python train.py --moe_layers=[1, 2, 3, 4, 5, 6, 7, 8, 9, 10, 11, 12, 13] --init_std_router=0.0204 --vocab_size=8656 --tie_word_embeddings=true --optimizer="soap_variant" --max_grad_norm=1.0 --batch_tokens=65536 --dataset="wikipedia_en"
Below are experts of layer 11 (counted from 0) of a mixture-of-experts language model. Rows are named router (the router's row for the expert), gate (a neuron's input weights, with its number), up (a neuron's input weights, with its number), down (a neuron's output weights, with its number) and show model dimensions 80-119. Each number is 500 + 50 x the weight over its row's rms, rounded and kept within 0 to 999. Numbers have three digits each.
Before each expert's rows: "comes before" lists some tokens at least twice as common just after its tokens as in all text; "mostly gets" lists some tokens that are sent to it at least half of the time. This comes from a sample of Wikipedia text that the model never trained on. Tokens count by the router's weight.

# expert 0
comes before: "-", " |", "|", " |\n", "==", "\n"
mostly gets: ".\n\n", "\n", " |\n", ")\n", "\n\n", "=="
router:448538579530525528506522530496600430479579517482442426487524510401530485530507563562451455558529549480495445460595376638
gate0:507527424526544526530531458532442587491508497527434520446569463548572507497520451501503492527602545501469545488463438576
up0:455479524454421540492523418551480501432479483510547532540439510531684499494580499483465480500579580512496569547536478564
down0:453403471458517530525534556475629483520576556477519437510544546448460582555558453435443518550491518427481487513530549471
gate1:510561477576473562516417566512451501455573536557489426433456554513465497524517397453561535467482520445558505484440572490
up1:501516532507473429537571470501499559454569515513522445516526494547530445513473487539430401484584520529514508497462541475
down1:503509451548517504521504455514471463463525467500526518440546533480492505427550456501462462509488459469495564499557575434
gate2:521451526545519533421447506584421558411553592450528557500524460561561516526517434554529436533490552436505514496556444520
up2:582488454518432530522528540480480506529562447460454486429501486534449522490472514507402526451529549524615445473484491575
down2:430520539529523551447506525488511489523502453475437633481460466505508542474550465384468502528476590559468457505501497516
gate3:504498523532568593511478453492516480570495505520553531512530519522523543494469484476584498512517509546541568533511551531
up3:478452453439530454459411453458504458463562595497491507405488525513502543446538591555549501485572507441538575578531583496
down3:499566517474529516386473510489530476538456481553495505540472552481538593499510495542527498534495507500502472503558463530
gate4:469460566522572580496590502455598521456496522457570442486488474510433469534437536618501463483490560482513453486472476470
up4:497540461516523576556571547539587526450537480540541597627511526457421553561474620515555486506593513526451562583629489470
down4:544491515364518472538445507566482410422572379532429550501535562509537483504481485493424488432444507478499411569578512491
gate5:553457559555457517500494507390516552427496509501529536496488544500534565567496554489455470494560458528522492454517505422
up5:502618644465548541439578482580513482532510522465513562413482434436410527564558529446476476447497533464586475435564534518
down5:483471510484503389501418559530392487454486562394477462535485477498515516480473411591458463517427566540517464486418436484
gate6:474543479542485545494584515503507549522434561443438514514400557336580542618508424590388554491516597510454493521501448570
up6:485477444511432495546581522497492456468575468468524530521481425424490507474496548434470553552491428543528474578520560497
down6:499548405509529457545446501564592417546446453487546483507475519577487512549488478501423429471502454508481565466585486416
gate7:486588432518513451493636411497489443521495535515467527452526418553516477500497530509513477641575518489376601542406544504
up7:525509511498542553550410513607539555539510511501505544570473542550486489549528512486493526556532512537448408501511515470
down7:541570435459487564539529474413537457527429486489565458586423527554455467609496488489433484426558538554494539508451493546
gate8:450544579348490481476529453554540508494379512538430578491537464417501544533546424557421453418408506454523397459480472419
up8:447574592459456497533471532440540453469506540527642435536480488557421483492563511476447469467547448544509512484596515520
down8:412485573491538500518508536484472501484397541521456529524436457530456483553438581433420538446565457461433498412510473524
gate9:470457407411497487551438586476523494559505470441506525528505441444544515428498537450528490431531533485506538525441464456
up9:513563469475485473538498495517506458484604506546448461566540503471486599407429553472491501514476469552457368381528465480
down9:536538519545561436503509558563452433473526545554484517506562538483396475429523555511528459528487344494421461487534463452
gate10:561440548473516394439543547491530426426422499515554499426528482524453432553405423515481412611598516500593504499443413621
up10:457434505446543537487418447463451468513423377524527499524464550453500497517477496531531367428502542520543531504517490516
down10:381523476466494460624539391452552559505508499453572499461507522489471539526540496487455484572444574514607396458476448512
gate11:504505444437486480592489490486545495501484629503486539508512419535468554513479458511474512463438566496561526466506398491
up11:460563474530491591479477466473422491563540509484517486453431450494522521542522517504480491458458561487516442482501475553
down11:479550500474432497518476543421422463456486520564471587432581522349500545438538498541575510556515494518530636607390527539
gate12:519557555578492506447420544417531460567496522454472578577511496542447542522515511449453559500554456497439525523521631544
up12:512510471576499468449425485555459423503512506539538414567453620523503532455573540451532609500566415534568477533543439392
down12:444531471428570536472462450549381456571489454408501567480593528425466532517478510520464519497452557544549628455548557609
gate13:546523561549473537432430392505586524562582538456498456474516536513435556489575454519395511478614549563461387556460501494
up13:419523589643463494469528485591393534457548523502509455610574467445498386505507424463500536485583487467442523494515505488
down13:495515428478486530379505515566505480544461483465469567571485470510492521436443479457598506416519540520546585436448548438
gate14:499469478532414505486544523450517446500365547483559309383549522494453502555451538567556513580521463499500514541530405471
up14:472602533502475439531598483541454445596444510560517410549425518464438530478487493645517496483469519441552516514490461529
down14:540449483409529408488472525594515531574509538461435550619542540484397533542461498447470550501525453522474458400502521516

# expert 3
comes before: " ", "20", "19", "0", "1", "–"
mostly gets: "20", " January", "19", " February", " £", " July"
router:486415423557423488505491576476584497455465482505406515528487479527466553470490462597561458499478555433510486488537509500
gate0:410448414551529541563434520500450569474472474421600405485481554473576507522459526556531495505444551530487480525459501506
up0:462571493485606459580475526489546570548425530445448577508475490465520581485564529554444452477564474469436496513500414535
down0:539425509480442581461429575461489478579448526530574407482554458554548488480503547453489489570535459532518451483464523415
gate1:443525512508605344489513486526505470483548549529457468534519468493519499504462642439565500414446433484515566506552525604
up1:578421491427550562482547482510524492606502502528518528576507588584522493486601446486472467505382453423468560396418460431
down1:614536462573538505540504529561517488452497517486471490549474504462503504422509463460466535484460523525513474365498485472
gate2:523439519479481541546420480467485541439463591493517397591413441546549515517464521479531504576546549498514508392458503465
up2:428544516555544472513529587481488498546432469610533452509509435507434513494519470476541511526494472468476448477496568495
down2:581362543460567500515514541513524452525468430528464453576531599488495506475469583480516461405473473467461545380515514444
gate3:475428475461488508570428522556459499569540532464387477512489569493460447368430421562554494482495454529504543431503475506
up3:545564467608470486597619470493520496546591437528526498532437562473515557453500445559568507452420502422413446467544464486
down3:516491512422544576517405473584487486519466445437529413484467509435522480496628551472506459503504440497487542583575514481
gate4:468474530409493435544535458517569529490477518575445446521432472623473462540495440476411532472582500557426524488529499492
up4:583541416470531454470517515443658446462458498505395488471497542513445518517572527425517555510506452513473450503441561503
down4:499429477525498483568513501435465498534588555450448455408529512525522505483499534430651504524520516500513541420435528518
gate5:519467617511450542502528542590355500445561580523530473584475423523523493457518582434577467427483491519478497521472578485
up5:464549522483493530421437514451479497448516459571503494514462563578581450499528484538573574537480527542476451475525512377
down5:518430491449498507546555528479561426430477448481563475563482548505488491542457513382578542505482557562512403518560431551
gate6:435541491467403431497496548457544552475527491528494547574523570483522489551558494442428508569474423424518486522557508485
up6:488533496455411456530486576442488551504597494421519540539424597496486557450540519409469514434416420486584547588526562528
down6:430531487487478510569460551502445533552455499438512428526576548423527447563496505502609508448497478474463548484491471504
gate7:567471533419459470448444552469459556471481479493491483564505441444457473516623420612455404573490492566524464507507526484
up7:496506502501477443517403461521559483485467506496599560646411486493498551455533464458495506538533532519631464434545526529
down7:488430419525461557494510470475533517535507484508557347493411544566486472487442532487513563509467553471523465519550416383
gate8:410553530420492528497551503517576501557564487485493549491641497420437552616509419430474497537521495472425460504400494544
up8:489490527525489550469521478596521447485502528540495533518445528422477528596540562517472430463496497492451496507500500477
down8:500385466493466552407514442453453468447446450416471406634554551611495513524440489507580464477410544494486448478511511556
gate9:462461447344445460531478487502475563462527676548385493474364442464396498456495574418459532435474493491505489503449506483
up9:578492469472479642558502441422556526513575640424522469569493530478480531503503542549472521538512418508481550536557478461
down9:410566519594434481565604542614404510515485486507467555479415573515449527579492512458473621497467539540495476434470483647
gate10:422559504489554466497538495511539556559527611601487627498554603466552563452533654514482409600497558518530416475480452411
up10:474478508440452494530489551416448482501475520528533493557554564521481469511445562469439426520503511406460454562515515441
down10:435466452431520473424550480449491460528478481482479491440617473485396448593526464428524513609495599597582607446518557561
gate11:512451551550484482483530395393590538495479500569469380487458472471488551563421541498505457541507486424457572388428426493
up11:483550535451574569514575438485446514523456567565401416507533488498580472599508451438451527555488521507554431465518469470
down11:448488489464531499489531478525563525512621549502532469485492559516536422479526520519519459488458469516584497465590558543
gate12:418462471539536565435606432464418461457537512502496420430408554513503594522501586480469438497471470433558543547480503466
up12:564490529531457481566473438496586498487503508560541522505478429567499567435538474509506436558493582435474574574354541522
down12:486582555539508471572451507454474573544339461458520520492514465492395495539486512467536485505507533510511475451395561498
gate13:482499584542529479471467551426629490508465453504516533515498604512468502510557432513546505437479634467410494533540477513
up13:424564541567535422504545542456591419526508514594494559478505507470514525520475494479482541509443509536517501539527504507
down13:580541406489435475438500555551416558418449551427416421578460525501494502517521520512478546497466455546432515456586508508
gate14:525393452538487500519431538468521532478566570524478465413463545523462526460548477521434496474515590496480409546426501500
up14:522490485455477486470435573609453517523489499509445461471482559569464589556552521538447620439552468484509525554435473461
down14:533527509560537464624476451450450454556509577460502447524527539532426538430439495530487540554613529463496513438517556520

# expert 1
comes before: " the", " a", " to", " in", " was", " as"
mostly gets: " had", " has", " who", " been", " is", " have"
router:517500523564512418519474418529517509506533482512504425508537462507546519453492520526571415476432553489498541421575527465
gate0:507618581493482448528524480501450494486528510531458529409542485518457503443505511462497459525554386523492450430562516471
up0:448478490492599514568517446565553579466550487500455417539527516426493514573452538515512609501464552583573558415533534459
down0:576511535459525485557530487379549562572494541482668425515536523561500549560507520622512470462475488462504373538457505461
gate1:478563553464457486558468472546512507552411552518534489581496501541546474574489504408550504482514485535535424447439512536
up1:458424588459541489581456478423498605518519458437407475464457483418452544471539466533516580489565562480429526519593549564
down1:522508453461520450537498552479461486459502544468586501524494468574475505503441478502396536481499422531481478433448483488
gate2:540436420531567531587534570533489487581483481437416408474594483479511481472591544555499538408446465494441535522363496510
up2:483458540428449489424552547480536434499491576600611488525608573452543445439475563482517511537380374534517556477588472524
down2:528491536531588484559495436545531507537481476473528535627419440513528554555367517505450483422481495522540602500532542494
gate3:500529436476466554430468428548484555470523513512549546473403476504450490542528479529551510532473592543460580515469481618
up3:535540526571604515372482403501508448445429521551510465541502573463509526587495472485465515488489585526467475456497520464
down3:462461574409525492575521471524531460547520492463509486594458456585503493510504410495562470401579503577484513563477501609
gate4:620497464556543515537453558554516492517420525563463541638511435505514570522406515623475562476480433530580479470494462539
up4:510514510489520488556574442486549473567555546567485487508460497498489534510524506503532450490406563503515432473589567457
down4:442558448531578508562484440508486491504464485526398625513460581627454536523538460573468429499482476560494483542473367544
gate5:511547474426559484444533512539506512470573469530488440560492479444505522476506407584547508436500522436463492446452469439
up5:452411529485489355414527494556523610487505496511621533550494436471519517486537446411512434513486560552544471538454509454
down5:513481498535528376478546512516578436504569481450564501548443508552519476505501503544469457494548590485474472454558541499
gate6:455473496514501545507467482451574534546513560464500453623527525490480578506468531439521542495570571479492555368452485373
up6:422464519526454569463468516507647515562514492599505515471555477590539539472471429478449522406569527411469460461546506512
down6:430524574441536471473596508561453536549387526420488500480453489415490541498526441518527544553540556519475518470409604508
gate7:522444515563543550486504492493492619437552497419468383479574506493486408490520536582600465468512477382486484525505447501
up7:477571551541496435472420501492510494491603492498521449507586493547451502519484560441552424506606494483536380497466478575
down7:454459488548537485437492564493485516436515429491462422445570475488361492561549385526497512514509536515542450439504559506
gate8:522501464464556623542526415557496412521410514489492491502531579523470544541518540449546478445591511529516445418458459483
up8:435450461531529507559429499442542458585552444526487537521528550455523472470541496452491534503460470470582477411407472497
down8:521508403405563466515543561528393518481524439458586552434521481426566490460412474490445442495522480483498505459466486540
gate9:525524427476541406322479423505555426531532468438436515526471582490570565477452450501580543456442454548429427537571543435
up9:473439521504518495581535514407468472495505542400491501566451582505453498448422508563486526510479428445379572480548504515
down9:408521491516495514490479417576530483452522477498454546543554568429468482581472575557511498545551513526525482470535558561
gate10:430512478463502614576407507440532503490478497457464541484526614479509548495531466524556483489503526524400517536548395575
up10:557457471406490490480450612430486460494494587480453512559499455515556511512459546473565484564432519425488559540591522463
down10:455473506472522515559587599545505518547483492403501421467531560473483516490458435512532521489508510592527508483485392540
gate11:515535434499556373535462613519462522540454565436445500483473523547566481494539483552521466466483499477498556443581480475
up11:368520489440505571509368548586492517427418419512441475553558500475576509437493493532535498516502532442452526591503397493
down11:435576508528533496477620546507419501570496575546460540459612508496525489444521554513456552506482492475573467502529537520
gate12:548549529547509463485442464382551470458506526436359540499500520488479469501519541558452547555514464499537452540527576536
up12:552474567520553461439517515452520472524508551471447611432501519508532520587495498519531572425562614481600508576429520464
down12:624543548570475549472582514503443542491529542550572619529398520599508483491506531471575496559494476511459463608481563518
gate13:471536521442455354476493562518433482454589494417472493449526441490456471571458438406419458503534498537459495478592451472
up13:432500592476428550429479532520449484466569395585518471536535507490540510516411473529532435511531467572612485411440498463
down13:489457514501475433532485550534509533511471456576413524562426444463469492478398522497500516452484461494506363471525454404
gate14:432444434493605537546559452619503431494490438509474482418548518570501615505448501611610483543596528442425464533387439504
up14:562496597517535557472546546480518421432563526477516478551482463472584403517445513503579531514429523588535496538517545532
down14:384483597471411389490440428601486550581513517470529529477522523455595495496432466565405473481463517550484569471375551488